Weights of a small mixture-of-experts language model, trained from scratch on English Wikipedia.
Size: 8 layers, 71.3M parameters.
Experts: 256 experts in each of 7 layers, 64 ReGLU neurons an expert, 8 picks a token, a sigmoid router, a shared expert of 64 neurons.
Training: a variant of Adam for the experts, 505M tokens, 4221 steps.
Below are experts of layer 3 (counted from 0) of a mixture-of-experts language model. Rows are named router (the router's row for the expert), gate (a neuron's input weights, with its number), up (a neuron's input weights, with its number), down (a neuron's output weights, with its number) and show model dimensions 0-191. Each number is 200 + 30 x the weight over its row's rms, rounded and kept within 0 to 999.
Before each expert's rows: "gets" lists some tokens that make up at least twice as much of what it gets as of all text; "comes before" lists some tokens at least twice as common just after its tokens as in all text. This comes from a sample of Wikipedia text that the model never trained on. Tokens count by the router's weight.

# expert 116
gets: " 18", "19", " 17", "–", "18", "born"
comes before: ")", ",", "–", ".", "°", "}"
router,184,195,167,225,174,209,234,240,170,198,235,209,141,201,228,190,207,230,169,230,189,199,189,233,188,256,170,194,208,195,213,149,206,197,207,230,278,258,200,165,210,114,194,219,210,193,106,158,242,205,214,225,161,177,147,217,215,214,182,202,207,190,213,225,234,225,232,173,214,222,210,189,209,173,176,187,198,198,192,199,205,161,211,168,209,191,136,228,234,202,163,198,205,238,304,158,158,206,197,199,226,217,176,189,206,213,177,201,205,181,177,242,207,201,237,221,166,261,162,158,210,239,190,204,231,95,201,206,213,216,210,234,223,198,183,224,184,172,168,270,150,175,183,219,191,219,163,192,165,201,179,218,195,186,210,195,220,213,198,219,235,219,178,160,241,280,215,160,226,180,222,194,199,198,156,243,204,169,245,211,209,159,200,202,209,209,254,214,223,234,171,202
gate0,208,178,196,190,168,253,210,201,186,227,198,182,212,309,194,212,201,210,162,199,205,194,219,237,172,212,171,278,189,230,262,159,186,213,223,210,192,217,146,190,229,147,164,190,202,237,180,119,155,194,253,228,198,174,155,194,184,163,173,190,172,239,202,215,269,192,225,264,170,178,207,186,227,150,174,195,196,198,193,188,204,204,199,141,223,170,158,191,201,216,202,167,210,227,186,155,213,152,220,184,205,223,148,245,192,136,215,242,145,203,158,202,185,207,234,185,210,228,170,162,207,186,210,191,214,200,161,243,206,188,189,212,170,189,187,245,211,186,189,257,178,251,155,212,146,237,209,175,200,194,212,137,200,177,191,181,129,209,168,174,177,140,181,203,158,179,200,212,217,209,189,202,182,215,192,210,229,224,190,213,186,286,217,170,244,199,180,210,214,184,181,204
up0,179,179,206,221,176,182,254,245,171,164,227,215,200,217,189,248,278,202,208,211,177,193,210,236,174,217,177,234,186,179,172,210,186,224,175,217,215,182,223,165,187,141,161,190,170,218,257,177,206,135,200,155,232,210,211,218,146,223,201,175,184,202,191,232,155,200,198,200,238,237,143,155,210,244,185,234,229,189,141,178,204,191,225,218,213,247,243,233,220,214,231,200,205,224,231,191,183,187,170,210,203,211,224,220,119,198,184,199,195,191,183,172,141,208,171,171,205,229,246,213,175,209,200,241,174,151,214,226,207,211,219,197,226,238,250,208,198,236,223,219,133,165,206,197,159,140,186,228,222,209,192,201,203,250,222,208,247,228,261,274,222,206,160,188,188,226,148,228,221,197,201,212,186,190,191,167,162,180,186,155,192,264,249,194,178,243,223,192,153,221,169,126
down0,169,163,200,146,184,214,200,232,195,196,233,241,126,228,213,203,182,191,223,210,161,237,201,201,197,165,187,235,250,190,199,211,198,160,194,193,140,166,207,249,185,191,165,229,183,261,245,178,186,229,162,176,184,167,197,183,273,180,185,193,258,245,168,203,158,207,221,255,137,272,227,158,176,168,175,219,211,243,187,255,226,260,177,185,193,177,165,169,200,197,186,178,199,200,211,240,247,176,228,230,203,182,182,183,185,183,235,206,196,175,206,198,146,176,209,204,226,181,160,188,213,191,215,198,247,208,252,209,171,225,245,164,145,146,162,235,172,182,129,220,191,166,218,188,191,203,197,136,222,197,205,250,224,190,172,205,173,190,197,152,209,210,223,161,180,166,205,237,221,192,225,195,182,240,233,206,192,136,207,196,260,186,198,216,226,199,214,246,147,210,207,172

# expert 234
gets: "|", " |", " the", "°", "=", "E"
comes before: "\n", " |", ")", "°", "  ", "N"
router,193,159,183,219,175,181,194,271,138,200,257,207,104,191,219,180,243,236,226,191,131,193,219,170,201,233,157,194,164,139,221,163,240,159,170,209,269,220,188,165,164,195,180,208,209,127,157,198,253,165,207,232,173,176,185,198,197,231,212,235,155,236,249,228,182,171,193,169,197,194,193,186,218,162,174,184,167,191,163,207,182,168,213,173,216,181,148,161,212,207,206,176,237,230,247,193,191,243,201,248,171,197,200,195,213,236,189,185,203,156,200,249,226,208,237,211,187,248,186,166,179,215,198,230,178,167,188,197,169,205,183,232,204,199,200,241,224,190,169,240,201,169,204,199,174,237,196,262,152,185,165,192,175,175,199,158,249,238,183,242,230,209,205,169,249,224,173,137,236,216,251,237,170,196,193,175,221,162,221,186,222,195,213,180,200,209,216,191,235,149,180,206
gate0,183,181,222,217,151,206,222,229,179,207,222,207,194,223,181,175,225,196,161,226,136,215,231,185,208,189,247,198,208,154,198,212,212,145,235,196,234,188,221,227,255,151,205,212,187,224,116,157,198,202,210,203,192,168,203,203,178,216,224,186,242,187,221,199,254,233,227,199,208,249,189,218,172,177,230,189,245,211,143,202,151,168,207,189,220,178,166,240,230,207,196,173,199,140,193,160,211,194,171,163,186,210,192,176,205,212,150,196,238,152,153,215,234,191,280,238,222,208,166,158,144,274,256,189,193,188,173,172,188,174,152,215,202,176,223,258,218,203,206,250,142,226,230,245,209,177,219,215,182,171,204,184,214,190,220,141,249,249,190,192,171,201,175,191,216,223,207,196,255,195,199,188,255,252,177,245,243,279,196,211,205,207,225,219,204,234,218,193,211,165,185,170
up0,141,186,199,198,136,205,205,245,158,206,194,210,201,223,200,212,207,193,158,275,202,194,232,189,262,183,168,218,192,202,198,194,221,144,220,220,199,214,271,231,218,177,219,210,190,186,183,229,201,219,212,197,212,191,186,202,173,225,252,171,207,125,204,206,197,216,244,288,181,210,245,193,175,178,203,206,185,167,175,169,195,211,200,202,242,174,171,280,230,180,251,144,215,188,155,218,226,206,214,138,236,177,219,131,212,217,131,211,205,205,173,218,210,211,232,214,206,167,198,192,157,239,248,209,177,187,216,223,218,189,177,211,217,194,221,204,226,172,194,184,209,151,198,212,189,154,194,205,139,182,192,210,197,190,217,194,230,202,233,167,164,126,212,228,199,214,217,199,248,192,212,226,214,200,296,223,233,191,168,172,121,203,195,270,208,219,243,242,214,183,207,217
down0,207,194,191,230,209,210,187,225,173,220,205,168,235,194,226,215,205,203,253,207,192,191,186,205,181,123,188,183,217,270,240,190,151,204,153,188,176,211,222,213,191,181,228,183,207,229,134,179,136,189,218,211,212,157,191,147,233,190,240,190,233,187,157,169,186,208,180,182,208,179,140,141,237,235,199,242,212,144,189,235,181,239,215,171,203,207,223,216,196,221,221,214,191,159,202,148,227,189,201,213,177,248,196,173,246,159,177,254,212,148,169,169,175,194,202,214,234,208,175,214,205,186,199,113,161,161,181,220,180,243,234,215,213,263,208,234,169,175,121,149,200,205,223,185,201,166,196,123,213,220,223,223,230,249,187,223,194,230,174,222,165,217,210,183,200,267,241,232,226,181,168,211,251,217,185,194,221,181,261,181,206,204,195,245,217,175,219,160,167,191,161,201

# expert 138
gets: ")", ",", ";", "-", " —", " –"
comes before: " |", "|", " and", "\n", ";", "–"
router,163,152,188,223,152,147,172,269,162,222,266,216,138,207,237,178,238,241,224,209,164,210,194,203,234,229,212,201,155,160,220,170,234,155,201,223,239,235,197,189,194,154,210,227,222,157,149,170,233,183,209,239,165,226,161,198,179,210,184,257,178,213,229,233,238,183,224,170,191,206,175,164,252,159,171,169,181,226,213,194,200,184,234,155,168,159,146,167,250,189,177,177,214,237,252,200,160,214,222,213,230,232,193,223,231,195,195,170,248,178,152,242,239,180,220,239,161,217,209,171,177,222,199,173,166,145,180,165,174,241,184,234,210,188,235,223,197,175,152,252,190,186,190,230,184,221,174,208,161,217,166,219,211,193,196,170,213,251,193,239,203,218,189,147,235,238,193,151,249,179,261,226,161,211,201,204,217,157,224,213,188,212,214,203,196,200,212,210,238,187,171,194
gate0,197,213,170,179,234,193,186,204,207,194,206,262,221,184,224,202,162,319,180,234,187,164,193,234,211,238,237,219,172,151,168,194,210,196,215,237,183,196,166,215,83,188,176,209,181,189,180,235,246,172,207,228,157,169,205,231,234,206,192,202,234,247,184,196,185,197,217,213,188,207,212,192,191,176,221,201,226,203,215,209,194,179,151,210,177,168,198,189,222,219,227,180,219,177,213,219,219,197,249,194,225,219,224,237,302,182,158,220,219,190,199,224,212,185,262,218,170,266,176,212,229,196,215,215,142,181,208,243,199,220,158,201,211,232,233,178,141,223,221,176,229,214,225,179,210,180,213,218,199,115,186,217,194,196,209,231,213,201,218,214,230,188,208,168,218,233,214,165,244,209,143,204,194,163,221,247,136,208,261,124,207,206,226,202,226,217,212,234,192,245,221,176
up0,191,216,191,202,171,223,213,210,215,215,305,229,214,187,207,158,195,249,204,192,185,195,163,223,206,227,194,211,188,184,169,212,210,211,183,204,200,147,170,182,103,157,186,152,128,166,210,190,202,192,193,212,211,211,219,197,249,187,194,219,191,221,191,226,173,198,200,197,194,241,200,186,67,194,275,193,198,167,212,191,186,220,259,182,224,160,180,157,225,181,222,173,229,204,217,221,191,145,175,203,214,278,232,212,252,168,207,207,203,199,200,197,175,205,195,209,175,201,256,226,175,166,162,192,197,212,210,197,183,204,249,217,175,239,184,164,170,210,191,194,200,187,178,180,198,226,179,218,202,187,197,207,188,200,171,174,203,210,208,195,212,195,201,176,201,207,185,153,228,202,194,203,191,169,222,200,209,185,308,239,212,207,210,222,221,207,49,184,200,204,196,202
down0,199,162,190,196,257,240,205,216,139,177,207,209,180,226,217,228,216,177,202,267,151,212,224,228,202,169,206,191,186,215,258,194,174,206,211,228,188,215,254,236,207,240,198,196,189,227,223,244,182,184,209,209,187,223,211,259,179,176,202,219,197,204,179,135,215,255,195,145,238,238,179,241,160,147,185,203,246,177,175,149,226,158,246,204,191,239,159,188,183,230,224,272,202,224,229,181,192,192,159,182,234,204,260,176,175,202,227,236,255,205,209,164,222,196,220,172,191,192,211,224,187,223,219,196,162,148,217,178,240,240,216,239,209,207,250,222,267,238,207,190,192,170,240,197,164,208,168,201,197,220,171,261,142,190,262,237,203,267,189,213,209,206,184,161,199,192,170,256,202,181,172,204,161,225,235,236,160,233,209,218,181,160,239,166,237,164,199,178,235,187,210,205

# expert 15
gets: ".", ":", ")", "00", "′", "19"
comes before: " |", "″", "\n", "′", "0", ";"
router,194,187,202,194,140,211,203,261,162,209,225,241,137,229,203,185,229,231,225,203,141,223,253,172,216,253,161,192,189,155,240,139,239,148,151,211,257,215,201,177,154,171,171,248,180,129,157,161,233,171,202,232,173,193,175,201,224,223,222,204,175,236,220,193,215,229,215,198,186,212,141,208,262,170,174,212,170,204,163,224,204,159,217,192,163,192,169,183,210,172,220,185,218,199,278,175,214,231,220,202,181,247,197,198,234,209,231,169,208,174,154,230,214,216,205,211,177,242,190,190,206,183,206,202,167,138,197,193,159,181,181,225,224,237,210,222,223,181,184,224,183,199,203,198,151,208,223,240,192,183,139,245,188,212,212,190,232,285,171,221,209,210,166,141,251,193,203,148,248,182,224,246,182,176,183,189,167,164,199,211,152,206,242,186,207,212,211,185,225,182,196,217
gate2,197,195,193,199,253,197,217,187,176,202,189,231,197,224,246,222,180,223,223,198,194,220,223,125,186,222,207,221,196,209,215,193,206,186,218,208,180,200,190,220,151,124,189,212,200,211,155,229,250,199,216,207,195,147,206,186,147,218,164,177,199,220,221,190,204,153,202,147,216,176,240,198,173,211,204,194,205,177,151,184,154,201,252,177,230,151,218,167,201,141,182,182,166,212,224,122,204,183,226,230,185,171,160,195,214,162,129,228,212,204,216,216,196,207,171,215,266,195,207,153,197,122,268,165,155,188,236,204,132,213,200,221,182,189,198,235,221,218,189,204,217,216,246,263,193,215,283,192,217,184,229,224,182,208,226,191,158,202,213,312,209,159,222,206,201,200,180,206,223,204,125,162,204,181,185,231,207,193,201,231,198,200,218,208,203,228,244,200,205,193,206,269
up2,197,212,213,196,148,176,175,265,222,202,232,171,182,148,195,207,249,214,153,201,189,182,223,229,210,168,232,195,184,181,204,288,213,204,150,228,250,277,206,153,226,172,201,174,240,178,190,156,120,225,214,194,214,173,244,203,240,153,190,195,216,181,197,215,220,210,210,234,124,191,222,196,210,242,228,209,205,172,217,229,243,261,157,202,159,163,203,193,181,232,174,205,246,175,218,215,201,223,162,201,205,202,263,195,177,168,199,190,219,195,202,186,228,137,225,253,170,253,194,263,213,193,209,213,262,199,232,243,208,178,167,188,240,216,226,184,229,205,211,218,180,210,191,164,194,159,186,219,210,196,186,135,168,185,166,201,223,168,211,171,246,233,260,193,245,188,195,226,156,205,188,239,196,177,191,170,235,181,237,218,189,217,188,190,204,185,138,255,192,225,197,201
down2,209,251,196,204,133,181,164,204,194,265,202,202,176,258,223,216,181,252,148,192,191,168,206,188,214,180,211,169,171,183,220,190,178,209,198,209,182,223,246,210,247,164,179,222,194,265,229,196,252,148,237,181,173,179,187,232,186,195,238,127,181,215,196,194,136,238,228,178,201,199,219,197,234,188,180,251,188,164,203,209,223,216,227,237,160,128,265,212,224,184,226,226,218,214,196,123,174,192,176,190,179,170,232,224,199,201,220,227,184,193,202,214,235,201,182,213,220,203,169,137,208,248,153,188,159,198,196,186,236,231,201,219,207,156,214,225,232,172,188,236,210,187,204,212,157,189,146,175,195,184,213,264,241,248,140,226,233,221,213,214,199,223,217,245,206,220,167,219,250,188,156,171,176,193,234,227,181,251,231,242,215,216,217,196,137,179,205,186,267,220,221,182